python train.py --num_hidden_layers=9 --norm_place="pre" --attn_scale=0.125 --init_std_o=0.0 --init_std_up=0.0182
Below are experts of layer 2 (counted from 0) of a mixture-of-experts language model. Rows are named gate (a neuron's input weights, with its number), up (a neuron's input weights, with its number) and show model dimensions 112-223. Each number is 128 + 24 x the weight over its row's rms, rounded and kept within 0 to 255. Numbers have three digits each.
Before each expert's rows: "comes after" lists some tokens at least twice as common just before its tokens as in all text. This comes from a sample of Wikipedia text that the model never trained on. Tokens count by the router's weight.

# expert 6
comes after: " S", " D", " s", " d", "S", "D"
gate0:107106141107112132105165112089112191113142101089120108149150147100125140125080150115137138162128130116183150133133157081128155148153146138148117150127117144076124086128117097159175106117138122150121115154126075145111138126173166104136126129109139160097126174111134142102125132125137066149133151130121121106113124182109132123109094151147
up0:117170130133120149118093102093141114138110159161137118133083134128129118140096102134115164116118141129142145157131183112099152141153179122102144168122100116122140121103162138106111087129118114138113152134126109127091120120090111140110108118121139134118117098122136114135096118118112104124123148131151080135165134139166086112111145108143
gate1:138097103148121135136112104122094141098158152194082104119140138156150115136168171164133101115099118112147151151140097132121157109096086140120179117126117125145147112167135101093091088093116127171141133120120110156146105145148115080087120119146130102152136097142140129110093130137133123102146153124102122128152096147119121134143171134088
up1:126123094142171100173104144158108152096087157186098168126142106133144100156147120168143133089100095133148117106110129152132189154105131061116146149126114124115143128120085107116120176093142101129134107100125132131103113106161148116091152086112124114121150124152098147147138116134191111123144135118119135079175130089132175088130156129147
gate2:144111098099115163117147161138157112144131162126134124144099131066103123132138127132150142115099111140161135180129141182132133092127143116131074159149133118140081155149117137146125103140150145129091090134108134136097168169072100133125106105129131159103151138189154149118116158157128146153132155141163124136130162100120113095105098114144
up2:139119113139106135119105129125131152123151187128151122162117179137156146158172126119139127140104117146144136153144118110123140116164176087141134127154121101142147093095151120139120154143087092119152142148141122104104129148146111112104062118121142105131130137104141123124134113119072168122109096145160155130152149168109115142180090085131
gate3:117115145131103078146115123165137131157143117114165095161106142138129144120111128156169103109154137137123108132144123129138086140121151132151119072149125141130100112155162129123170138120146188123117130118116113124111132161146136119132143125050099072125085093154168149135141143107105087145154130144191085129146180165084100147141092092144
up3:148130114155162120103101129125096145108181098149118110135147111147122162117112140142130083174118145101145095126111149134101091122134130125114159104117111112167135092118111123096084114143114118110112101147094137113106119096104106145128132153133151154125168177118107128142153123116155140128140139110137161118094157118132109140107104123138
gate4:111116102134137108175090130130135125089182109174152135166115107135132127116131123084196158112147128119136122123168095112131148090127108116171115118171109139109132105158118135112110129096147112126137119127081126090135114133147153136141180105114163123148125115119108099126164112120091107114175139150172121140135086111075132116096148149129
up4:127127161120088144093154184148124099127143114120122143164125128135129119197106118103136147148149123144130133147115128144085117140123156128132103125128133132088146119152077154119114126103095114168149112154192091111110139105140116121124116127144119125146151130130123154165123088170100130120132091099107113135104109105157126115169077151134
gate5:158128152089124146147147124176123118119138147124112105145114158099081098125100125078102120138180170173096064135105138129137103089106170157129132086130166099122101171114110148076092158123163127147144134157094115136122116146158155128099170129117138175132131141136111105118118135142074136109113134053142125114160096169125084164128108122136
up5:094137125137117100134135114109141127056114123152129111183124126129150122130097104124114130135131089149110162106111089128130140134165150131165080130165111130155150098104125146131186152103099103161110126154155122165127116183127159095102136118148172144141138120129143107128099181158121148144152155117079143153111113100124138124123081124180
gate6:131121127094123151109107109131110121171162132134104121070086120150134094114114138115158108149127129111138095130160158151193137141102111123120136115159144123129129100110192137095139119150123069122122127085140094117123095153091120127161148112131102094148145101122101166133146096087173099123124110098127123161103137147090128102109139128131
up6:107142133105166122127159135139136092112115141148152105130163125140152150145132151136109125085133148154120123130131131119106099135122126106182083166120126125112069130132131119180137142167121045105124138113054088154164114141101100161128152096141082116135115107098100092112100128133139169125131168132071132167148161121150152158055133113151
gate7:129147136102102112130162121105130135089144100126091117096122154136151136107148164132110114100129141112102111156102122128157107164176174130119115116153124115149138118158124121151125170069134156140143152095114154133150179147152141149153098123179133133116127125138117121196133117090142133148097105137142118123105182104145139084082125100136
up7:135126135152101124178141164139134129110139100096162147082146100120133087130133153133107125107091140087126133113117112122138157110104114100124088130124114100138151089129125174180126150127125135119175115140130123112087126089129123104129134063149080137115114138205119151118103094134133140166140144131126129116125154135096138170115097129164

# expert 8
comes after: "\n", " |", ".", ")", "==", " ="
gate0:122140102164138157121148084141098139077130134159163143158128155177123100114117146121113090162145158148128141145143138116099122111133110125144100101155067114152103160146144120115114118120164189153123138125140161152137146123100113122068170138128105155156126107136135101172106170125137105166131152137147128119122135135124108124126140113134
up0:134144099169126107151138156127142121122103088121131157096105136171133091134095106121115140154126110137124179123178161133146153143172153170124098151123111174129110135119135121096093081131151119098129126139141126120128099123110111128125155130137122144147129071119128160125159116134161138118140160093180127164111175132130096133138123126141
gate1:075148128188098104121105108147155124166108128132142175126124084156163095151135151152134099129102112147112114127093148117117163108111120105117090123148166162117111135121129116161115115096150145125148115157136111130118153152123122135151126139122108075154136071144106112149116113151112180134096126109124174150107098119109117079149109083175
up1:139107155152109137151172156145150107153125133152175138128129122087143149120116113179132061130126081124118130099114128155140108123097130158121111156112103117142110141131058136141113129117124140135120127163139088165110132154080093103119154117112149132124081198142112112125166128137062135128075141105128136124115102109142131133112133107109
gate2:149108130179073148109129117133126114161150139116100105115123134146075146145156160126108103111120154120147131147114128134113199105125168151110139127092113111135120095119145082145097136158144142142111086154155140174124105097149129155146119153105131150110134139110110106116072142147100133125137117145166124094077115158126151149099123127163
up2:144143154140123112135118144117100121157128141152145124078086153148156078091139084141154122144139166096103162095173149143148153136091111151102148169131153103145161153116112134101117148048097106121096110118094137051110161150126105123071152092139092153141126110145129146101125148157142115118107143140135115122082134125124117080101172125128
gate3:161120170156091132107136164126137152121122093148117118137101117146185154154129117118144102125088126148180181134147107147135138125118150102109087163118130110133106132134103101114133136099091118170134113104142130139101131145080097138119095130131138152151162138128123105124088079125114122109098140172082142155155111182139096087117191164120
up3:190162128163129121136145136139120122123146123117129139139137128121148129113143104131114118119136137110115141122120139147134124142135118114137086099094125154069124136094117117122133181157155106121123092114152123133139134139129139112111112152132141144112136127145185136127098103162106125134185164149131123100110144152135172151139117205124
gate4:132127149106123096129127130104139139150105141101153112121138122122137164121152147122121104113148133112103164134132118162110131140175134154151118113150108118116145170114123129129147148120136116136135114177119128182126093100127118120148141128118155108163114103102129163158096139133121157168151170125105119075126088093126122142103134162133
up4:113130146133111126121137196129133147107112134084108108069147156087111122143124121174165141158101103112141090136153145106129149114131116110164127146091117100123129094158158132176138092101125143096116133101098132122155142133113123124159134122117104109108111105116136153125191150139123145100095143124143122138101105155177150151159130130107
gate5:119108132115129088139146085103130117108121132149109117152146105156167134084094142151145111128125105111142149142091098151141119158081136140145141112143156134151125111147154118097101083102138152141110145108098129090154075107101114134107140131125092140097124109130156113118123147194150073152097170111059165135112177092114116125126128133102
up5:121143130141159096153145127171165115174112116119158141169146115133137119108129145113122137108129086122168105149113087121098118110111097096098155096137112134080135140152130159133128112126069121106135111147075143104160141156117167152117087112108117082156127152095135115066140152141119150051103153119124124144109151153098190128134057108102
gate6:128141139114110121131152118121143166102127095055143173100088155162136132147171148089134104134113123158116132101122166140138129098181118117116135151122090097121096155132136109103176125100132102109111140113134102145147162096157142102124140104162133148126104118111117131151138126112116117167184142138143153079107142079155153131143135172108
up6:113108124145075115119111105135140145107109133115159117110115154136126140148127142138126136153126117153172138114147159133135193127140127159132152115135114142131092225104145139111142095127127156149100135131176130171112102116132164133152156109119130126125152130169109156114068127122130140136127144124128135151123068127123107118133105146156
gate7:121116142065096108148126109107140159124124106097063167164107153134156125155105116147122141162172126162101152141113105138127174132097169141174141122154146114166092079147156087106146131116116148122118143139161105161120084112143090116157145133132110123099106123125194133133118129176114161150135131143119112123170127101090151100144118129107
up7:135164130136076114102114126117103094134102142116138113170138106121096125125136107126111101108112171114142108109134105123150166132154130186094147112105170164136166153160153094124127134137151117118111123139168123105122126129097124164083129105067093154150150134189083131142135086148114099124136107136094095134134157150167168147158175141177

# expert 17
comes after: "\n", " of", " in", " on", " for", " to"
gate0:131096092159132113164088163117121125120151112169090139112110149095114149102135118122096146052125149139106131129161133145139128095121086136119131129108107118105141116143132129137160160127124143153090132160120157109124115130136116123104130120100162092140145095142113099159131112098129117144072137114127182115158142113144075155162124141119
up0:141111148128095089084117133141120129123139156103103109134116130100153147109110172111136090150085129168117132152148128151089169104123075148166092197187120161150149127134116082136178084206149174130122075104079130130117125112130153157126144152144150143119119109121142116155129151133122118122106128101129142113142170150138131143137105110094
gate1:091117114120127104117148149102170129123183121135149147142096121157123116143122108086168098119089108137118098123110100142101070125174117161098096137160150131123141112126141140108147120133111139101155116175121160117135101197129129092138108129134109125104102131100175070163165113155069118091132158113115130125070114150154149087138088160077
up1:143121105109182108106141086099151149104126146093155158137125140153088110112122136115161087170141122164092140140134145149091090127097125122130153122165113122136123165152161110129111154104126127131074202092095097114127116138152135095137099113116105137131110119181121144104141124109131131135137121134161146115139121178121122143142168126112
gate2:161125115188198152124141149143108084107119140154159112123139126148128084145125103102137116174116174124125138116109122125127120098130150122142109125145180150088155043131141084114121108138152093090126146118115097130127124119166123153129138082114128112104116105141114113126137091116144160090123128125145129098127156132097145109130137100121
up2:164139106140142099141129090100117163145136170123129129120124172116118159109147159139107163132155165200158120139139151108110079113124113114137143123161100110120106142158116142135170078123081126117140079107144152104115137119116135145166140106143122141127132121123167183143110108115103133140151099152168178116118137112119101161133152120061
gate3:162134158151127123132097126099119100117151165110134150094117108150133089133116160141144146106137164127132107139124097170131084092134121152088158150143187149086114137102148123146154130129139134110108080094152163155148113151124125141173158121127142148129120111102140135099157147071154117073126116080086106099068140103159174076121117138062
up3:130129164147100128088123140122132123164133124150103102137152091109142149151077128169101104173148101118091092119122130138109144101122135081151125110144150167138121110147144065128108156127128124120134140126138113111105081126127096126145086108125137148124101119073151130135106069164124171109146146147157133123112140124149102133166156146111
gate4:117077065114108169130122112091129111101132159094137117139111118129155115168138114156117132108138132142093133144132084109080150159119124091136084167122117160129121105143132091131180104113121088165151106080125136154182140125150143132142109122170127181115154134177078161188112109128142147134112148093133148161139180125155114123200134150147
up4:139136107078131151122106145108132113108114101158141147148148136096113136103126149151138114138132096101156085105083112108090109126086163157111124104108086103121138125128112134099120089140093152122125142114134144142147109132149106132124137108154135129104154105132140138115127116098134122098109127145150129132099079194128097176119135111165
gate5:091143158110101128147121131139103089087117127107131157119127135143118099157141129159120169122107136128124096145141172099147123100108105135096176110118147132158130167121127121111088109145130091181198096120150086130126088100070149128109146143098140151129158159165110123106123112194134126109169110079144124141108091077113143127132104110129
up5:110139114137162124100119142140162096142124173176136144153103136148140126123127123138144146124126113127122135133144118128096135131096119138159162137146093149134140089150133153115162133150170126130117104145136143108080163083120085104161165138110121076098153124116087102145124174123120166113131119136162156140155122116109131125153168136137
gate6:104141082152128086109101143093132107162125161161106129140118168191116106133091145148122106132122125114154118139145108112128136127140141107145091158103150126125163170172152116106147157119140159129156162126095103111139139129168125135137129131130145135161140144150145113149130161134109121131118132134142092169137104102154139111127107149162
up6:120147147136104151124125117103132128112158089147117083117097144135107136127146091139140109119149175115113155146200143157122074133137140164117144134117148106133141084115120128108120160099148118093114093151128102161137159143135133130133111147146151152095160123127140104134112152146132138111149135121100121104150122098096132161147145140175
gate7:077088112126115124143111132104108142120175165154082093154114181162119139136099129126120117095095154111122119114111118164155081161124104183103134157137130133145135150137131135123163110113113098144083117158144125107115136132090149143100176120175154110083077152154149143119159098125119111108119158122094172116142143165150065114145170130073
up7:102171141120097124161119132128134091135129118098117131142098160137136117125091137112152127146157155127101132066113109113120140129146134126130079102126140127111123081148147114142124143160108163100094124109094131082178143108113102157098151139131146153124142142092151098098125134097097131145118089114148129087098099122165120127148141119112

# expert 11
comes after: " H", " the", "h", " h", "H", " a"
gate0:122127160117124114100142113169111159113140160141140108126091125071153141134104124154144126113132142174115115124111085112147123135133131120141091151111169104156166131140115153071123129120116142140133120137106104149142089171157131151107141109120143116118141118140141081101109114175139105111116104160088092092126149124146092134097147151133
up0:132118107141110132131165116127159152124127121145096129129116138139142084150139125094138128156153133135151100108122139070111128164101101155162087136085098114108155143151123186088124182139103093146103116131116151120148139136094156135138094140098111115135101117134111131125157109124110105113078110117121123124136156141113171119145118128113
gate1:110101127158102134143130140136113101118149123155134161151134114124125164143126111138142097125113141109165130118112107136132141130099089109105136124162100157150078161153149168116156117119120112102158150148110155149116154155116135122131125133191117141129101147128180179148185171101104170117139116134154120134139122122128149122133134118128
up1:105162102113166145127121119093076151137117095095109135175176108148100134140133132127154088137078128108141076131144121151174105090090170131130128140152108120159099154139113154131119116135094138135119156085125093117153188126133094103112107119122126101132182091157093145137150104128110151142130126104150099126122134109129148113154111114170
gate2:113116113106085162131132127105136111150120111151098120142123158115147149151133115124110100081142143133151141140172058118113133094118132127107163126111146128134148087098105098133095148116112142144121105109134156138162132116109130146168106118165117133151129106128184137144118105161134171124152131097120139124124168128148144176091059136110
up2:138138140158121163131101155136126167140112158116158141089099158148142149127096120156095136143129141103114107145150147138144156117103109128152128124093145092151129149147114122105124117143104079108109115165108120131107135130140108122100073171092127137131125078135137134090087130153127112090091155115131103134135141122114145121130113135098
gate3:124082108153126088154101094148106175131116129137108131131129128131161136142167144114103095092180115149159097090122148142088126153134080066112155109153132149114163120121150149141082126156126081107179098143143149113103115131147129136085132147167140132113121157107141122084121124150100167130145124136110114063124120134177119147126104114096
up3:159113139119151107145083175139124175099136172169127132161144106174148180137173099165114146156107100128091132203110153113118100109122129115139109139109121173171132143133120142134149130119122136134115107135155105147108135120138093153120125095132130151098135174174193110091165117121141116141179110147140104112132130083146099141095123111174
gate4:102143074146140132123090099168156071110143158155104139109120122163119126096129154092102136095114092125123074131109115143115105108092141122106095110150108120138156142145104138112134145139170134127164075131101132133140117112099103094095120134122140114176114162142139105144111130138132187096116124101132111090123133099162142108125154124112
up4:148118094087115096125095097128139104104127140131167107107115078166113145109138112154112104120142094094159158100148085121126153118124103135135166096120179129167144134138120157114096128122176109128159121170109120135128153149110133122114116149142121133162138140148161144165080133140121144091114118121144134107096143149111127099130152112081
gate5:079159153170120163117119145153138140125168086144157106138121107083165174089143107163122100115105089106116137116138091133160146126101130124129083145080133124104145126115130141102137178136090141145138116158129122128127136112145112167108160132157119099118129121144132133129119122130101144136118099101188107096166122150141098142132135118123
up5:101102128100121140108133109160096152098162099132122122178087139118155168165123150152125166188146126139140104139098139123139143119146127105142127117117164164128132161144172144184152125163144142144184154087102140124115169122130137090146104117190154120148149133125092146126144140127133122141126086096134107144122138096089145150113129080138
gate6:138103100098120100113197152125167156136130142086154110169132161136123157108091131175142159109144116123148101177094133111115149130097098157137093129120151135148166119130128161090116169153128116134164118139138105122132124124112128153085116118152116090121139141105115145126122160125140142150133123100140105100149112148131156120093144153134
up6:111148150134150105096119154128148166084117168166145126134107131142106138089107127133124152122137108116157129130113148127184163141161133168086170141123106138106099182102148104115169117105120127100107115117106082126122125130146143125098150105077099082126094153131103127130111158090164111151130128113152134100105092128110159119164141103150
gate7:089132113117112123173141104123109093135140175142151118115127119139149119078146111136179135081094117110115141132158136086143157081123140056122136131152080152106156117110089123120122162135135171108143138136123126096188110128139139097107145106101133098140126162136148121136114137136130100100145117144091110151093101130139102137131099104157
up7:136124073143119140129108132134113139119107098136107078154146149099118126157140157113146123092101119101137095099179157141123144139098138136117125134125143086130123099112155169111155182141129106112128122180135120110163150120152145129125135123115112143134184125149105105143109103146098141096122130116178106121110127171135153137089162164118

# expert 7
comes after: " in", ",", "|", " 19", "19", " ("
gate0:108108095106119112135106179167125124162164153101114125111144146146145151125109148147127109118140120135145120167116144089138134136154143176161133106125134118111134131098128141122105171088109123109134075110138148091099131150117125092132112131113110167117121140085111116109124128151170101141119117101141102123099073111103100095109139151152
up0:161115138124146122131156098106120122150105142116112156157115155140144136143126119124119149175134109140097087145135137128133113143155072105137124139153097138142076146160128094167105114154143150118081123129143103165107147133116095147111099139064117121155099111148102140137146111103157151131123141141144151107154148150112132135108131138137
gate1:137121082164149094091148104107155095127118084119122116151087148137076119124159140128150112104124152115079136143166090171113172144139116094100132138127075134154141182143153124094128115135139116108103099124124140156156127122159119110127119126105175099183125109095123141159121111115127143139131112146143150117122152111118135105125111112097
up1:110129099132114160145131163113128116107135142106123118120144174163147108153145151087146108109105139166170113087171130098114112116162112096156147131156098134176128088130165137157133143105140127132135110120153154062113168162138108126134087131153107176125107097103114110146153160141098104152153163094133159139146129122145117080120112163104
gate2:132051125134135114121139088132151102128186141144133105118131128154176162118123137104141137173157146144105122170106076092147153080144145105148122121183132155076132138152177136108164107131120101134123111152107132138106097134109153151122115190185123114137142177150144141108132137124141138100121138132115098132157101140140139113113139131128
up2:136124133125118119126107141126167098115101114062146132140105094132130167121152111114137108104109122164106107115148076116123196166086165113127114131119181115101139157124113140132135154141185175172080124156138157132110141109108124136085175118138103113141146119133093136071171130084111105149142106138140156125140102146115115138152131148127
gate3:124144081161084206117180147115150098113120146167135140148125133103091125158140061152167157088091130139147120112137089170153133139140112117136119105117116117065160130126115145118146161139109142125134141110132171098095148132197153094177116144087154092172150123163121167105117120092106091117141148125097130137145104104144137112108110126133
up3:134148139120138081131081133127084142133150114107117153118143148147135118139168087084105100103092097128155189166150087101118117129128109129109127137139094164134096165122150137160122141142154104086163144126110132121115113145140120127120114153119120129091168128141121132157125117169156144156143100134118101148155147131119112116126126140105
gate4:145156113150093149167130112137148156111156151178136119133156103108139171144120093146154091131106130131129096116127141128163146144163161112152135141099110146147135152143104090126146161123137162139111091106175145181132147126111131122126128126144125160144141158150076128147143137086110130115137071140137148149126114073101144081128145125110
up4:149106107151104104120155150141129114120101130162182122140143105114168086134145143106105155123099153136120162151136147129119079114118093132141144122071124120139130134136108100111149132119127142100099098159124161106085125152098131134139143147131143151129128146130127112138119088180117119085100170150099124128127172145140133076123157119119
gate5:128098122142136133135158127168162144120140083102163119134144100111147145132142067126158099151098103139100121139102115136123151107143147135100126130132085121120100111115106124118146116102113100119147104156127135107137100141107127152113128157160120129133108161114098125124067122156109076106123152099128089128089116137146142137153110115131
up5:139149158130054149095081127125149140139118085131124142092138158134088110199109130143102118119133141143133125137159128142187135148095130096126155140090136116161137080134150127111123110130142133131136099172142142121116127155166127171152128146133118114141157115187157147114107115089107127124156131086152112119141159092107133145150105145150
gate6:173115108123086127076126185132128108116147125106151113181135128144101133119141125127140141154124081135115090129075121166109123098178130096139109122177096084157145160131120152121135158143142141120160097105166094154140189127130150158118089122110138118150152129141139088132156160131123097122123119175143133136123089129127126120095111122127
up6:148123160114131146150174174170101103107149118136112122104124153110100137127135123125064127146092105131117108094100088133163119135130136146115137155127103133152104110132108103145119169126134132086196093188156095153144139134128093094124126145107135155121150163158166115150093178108115105136134080142083138137129138109144146132133162081141
gate7:096084146159102149111147148102123148115127133162123121109136124154211094099088141140136162094138144121136071152104126135126122142132155147126096122168131125143114138159160121100152110111145143121163157119114112135132127110127098094113150087155143176126127116062109128123115114154136133095115122118102121127110102128129128130163116105133
up7:095146131116141120098121111137156137130091140116096111116148119117178136151139160108135113150166143144153112157103130137133141124141180057154160130196140081133134125171130092191141144162133118152123191168145103131137133113110142117132157132072155106152077193144136154167124092163129132141133134136104102122173107119137108192161135147150

# expert 15
comes after: "-", " the", " (", " \"", " a", " of"
gate0:100131122127164142142143114157124130116089094119118143106129110105143122134125128148132111153105109108108151105118156140078140107097130104105162148144128131139188108120151177135139143140144129112153127164098186121126175112190119130121119131135121136105127130119160124177140149125147165105203156172174161170108148140128099126110117179140
up0:114172118117108129114055109133119128172119126160146144143162082121125145121121154121131161091101161127133159119153138125145098125131155110141140145129102143141101109111115139143123141077123162158145132149129141144119116110161135146145102129120118103111190123155114149087067131170136163133130105119114105177145136153119128105119114146112
gate1:142118117129125108092179165137156127121108102136135154121114152139121130123128110099105122105130124119143177136134130134101129106128123124158117133140098116135116142077132083170121123075089112140143109112138104070113149119144110143099096130140117131149154155091122095110130099118192128129119156113127123104096108145148136138091150146144
up1:117122140117142125120148108094142131124126091136128134141105100134118136110123126109151129111151142146137129165146136127119101112121123116110155110150175168147133119116136156145069118119155164119095151156119156119148157096133115100129144117149113119114121123180104121168115143109154127134137078147071118111144149135124125126113147123155
gate2:105150099103107094144170140095086145146116110106147087108070170119178137080138111122137104115097164100083139123105134106137132150164121108144133130128148107144129147125147143115102136120112151117122112110110117137140131081127129130136162133097135107135124131129096115160128144135138159107128086142110121126132155122161099137137147164125
up2:150143148127104132111079096121149128111118118140142113119173137094117101107117111117151145128122113160078139129167134097127117119149148091086119156149135097141147120100092123073113081131096089128115108139113172146112147063113146160081136113178129095084124131172094066124137111105099094151164120109141152116115155137070134145113137140173
gate3:146150145121104137107126141101109097132109139112132114119139160156115060147120171132138112136128143119102148147102148163143061096104145108100147133143096109107098209131128146094131093098113126136139099073132140142154118151119129103151139133162165142132144105106110110121157114151122116108176131162144156129139127165119147116150120134096
up3:132131118113104163122156152058129094134139184115102123146155090128112104154108168147093182137111133083123106148131147088133109071171102128148120086140141145151125148112131124087136100163176134170122095115156123144145101118153135113126156120104154121132115099104117140123101146075124112115130140116127142163153090081112096115144148138102
gate4:131137154157156108109120141107117094115123154132129158121155170138149122156108125164146166169121109124123153128137144155144139130108112094102132156150087156156097131108135082161084120143114109110132106145114156135142070136150099172165124129144121167138132094158132091117164142087169142081139167132115143123078161108089129102129103139138
up4:145149098175115073160124120102100080079143132153124116144129150094145134139130190077126141147098155145133102142141138133105146082081093117137154124109104149133077175121085145133072138091152152093144083125102128125143107108135135152104158094121123161133104073102147171137156129117109129127127143122153176139145164154121111155142126151151
gate5:116122155050152125117138123122152115126136084110147144130107150097133140133116129170160137129117115080069152148153184193090121124167124099131102116152124160087104155137143126109105123141114132140136121072128145156132115097156102154088091117144135146142145112124119101128108157108122130156146105109110120156120147097124150149114151137116
up5:123155171169069117107120123151080092113094082154084093146128121098097146161147162114132159055132140148153123135116134125150143118124109130115129112153083104126111134132086144147159152148136090105120139151088125116146151140123082122124120146161131094108103141111099174118093118145163159140091089130123128175109121122123169118111089101111
gate6:102146092138140127160155154112155134111122133127143131191131175122152147133117120139094151120140163165131110119128109106108147115160095124165157087148130109174103096132128155133147135079119083124137117114128095113137133153148155143113099117159102101086167122147162144121108106066140107136102128097109152111124122169148122135154110090104
up6:126106147139118121131149140132113151158148176129146107169113143171128085122102079118152140169169131111088145137145086176103075140094122187094070148126114093164089097124160151132141155095142136130127119127131136129152124115135125131155104121096143082111127135134102151115172174090150111125113088137099105096143129123150096132137171149077
gate7:146138141141137097131134122106126082124158099122161104134114117145076124110146105120127146129132141114104177139140137155128083134104127172061124142114081160132113153118124099097105147140130131152141145112132114111143132161155135121139125131149120125168145115094139128150096106160135188116107141123100109161101131137140132162114154103105
up7:116146148086134138142101123150090141174134158151113104151128131048132121137202151074137139115096142146165109121116064108128126148048148131131142161196141097102153073120142147120117132128108156087148179144169131099093092131121120139130149134115131133144135121106137115131154080132135088155119097137137089134132127127154134110133154129115

# expert 14
comes after: " |", "–", ".", "|", ":", " ("
gate0:159094081099119127138148086140106159130137097140159101142134141112120115132145132161137159113156116154097139108133115123087113088152125127123124129145075089126197145107156133130170128170102131129130142101120129112091089130137120120083114126111128139159153131129151104113108126151106135103147144135123158159153116134133146099115145107161
up0:135154077121092129146119149136121102143092127146111066151142110110131127148135071106107173086144158097129069110119130135124105115123130151119156140109156121131116129135146129098159136110134153112120149137143096117145125091157119096113131115094123088099164113103084121144118125131158106124072155139133106142145095081113118104095102087120
gate1:102101163174118104113151113122109132105112106123126097085102060181163132111145152090117093113155087150123120145126082147125113094088107099156133121124134136135157125151142128141141134100095133128097160132123169117099131123135106113161120165113155152174121095085134125110167139094129155134147134160124130147137157148121129144118100135101
up1:126113121120132114122125155123141094122122154129129168116137143127120111138060135145113089129121111147164084171150137132162150108073128160082086145132158131131151072106133083092100152121127104138116155128117112140134134135128138167094112138143128144164099167099115200125131099110113157116093127105103133127164093161109127092119114110116
gate2:146147102144118111141144103150158127146140118137130135146136125109126156124132114111137073138137195135152110130127132109141142102175148111117105136118095108157108092099150076147117110131111176115129113119161147147122152154134169104092139127103128154057171115134133170134125154103130146104100108123128101101091117101144171168136142128093
up2:123112115149122174112093140110115117126078090127094128135099126122098142125118074202101120098130101128169107117116132119106166148099101115150158132162090146169128107162119129140075127097163124157167141086151135085199109149132136121092114112121136107128124097114134132144159158158104103135120118122117115141135117126172123138144097119112
gate3:111137150112117124110088131139121110139140126139153109132139111093108085121066114162162137170128097118105101101135092148108098132124176153095123144143131128137088128114112106111137112093144158104092101201117171126104118094125112144121136130108140171130177113200130111108119109151186128124108153113109156125154108141127160137170111146140
up3:115138153104142142104160091141143117119107143151119077122114130138115134098135107103141106173138121143161113136147094075152118144124149130096139110150112146128155087089139163133114155076129118151099126172172099124169142122078082109090139101105082145101164173136110154109118131125122129155151136138156120130123101122120105118094105149150
gate4:119194089179118136155148131129135151132145137136104120148083143164131146097103109119131131148123110140141148148109134182150124075142145124127140148121171131122109079098116115091147151126106119083087135152130082171117124090135139140083110098116112105128137133080164143178095192106129144110184127115130136124143128123125138124121131109170
up4:143128122117117148124141130125143090154087120086108101140122137139128107150129147123156115140117146119148124087129147130106172110101129133154124097095137129146118105147121154114133130103102147144076110149172081160110141113122136120121110124127117146138084136137145140151122116134093149116103076124166130150162146144107131127175157147126
gate5:138160180094112167148170164117182122147138119116173123135117091137133118138129094082116120172067165121056143105193116129137111117116139117099158123132134142107142074104147122116126185129166085118091138188111109131128112149107089111190126135132096119133121139139116180160136150162179164118132134150083131130133129166167162149115134138153
up5:172094133124119127154156127090093104086109077127104130148113125192184112155117116142072172123174090117131153136108138113141156109124112159130114103104157162140106122104147135123149127138110120152173120073119116098142113146134143134097111124132092123145100136144147116124050137116139109111132131082108139086140096110133115113153122139138
gate6:131162118133138098124149111135173131110103111123089133126137131134132140072110149144163116118124132106140131099179143129160152103105100093112137093109144132105119118141139113125116108164142103090114111134164112115163105145113105102137152143143159175129099172144128129097117107119123132180123120108113126120107110093135124152145113147149
up6:125140108160123101092106103136147115114118081115085094143124108111109136090107170128154147137148152085162149145145098121165117121110122099137141143129111174121104148122121117084141146132116139148130131122123119109145132093127117134124164089168120156157124138168142102128092146160138114145188106115131172139107121082141097129123110143128
gate7:148112145119128122159170170135133153134146168089166117179115105142149132162111125122121132107143110122145099162091113155130153129135133171161143160135119137173104089153085068141120140113132147086126118134127103138152149135120133156115125152106123119112116101080131109092100066126133113135181148107159110134117089121158140111163143099075
up7:118188171156170139134144105091149167095163155126158151107172125143145158116132129139148133078138124171180155115107172087138141128096139139140123085107156133144142125124112137145115125135121120104149111093097127114098127119109108145134112159133130152137108127143138135135102104095125160112138156141141145133083146120160168128113141130163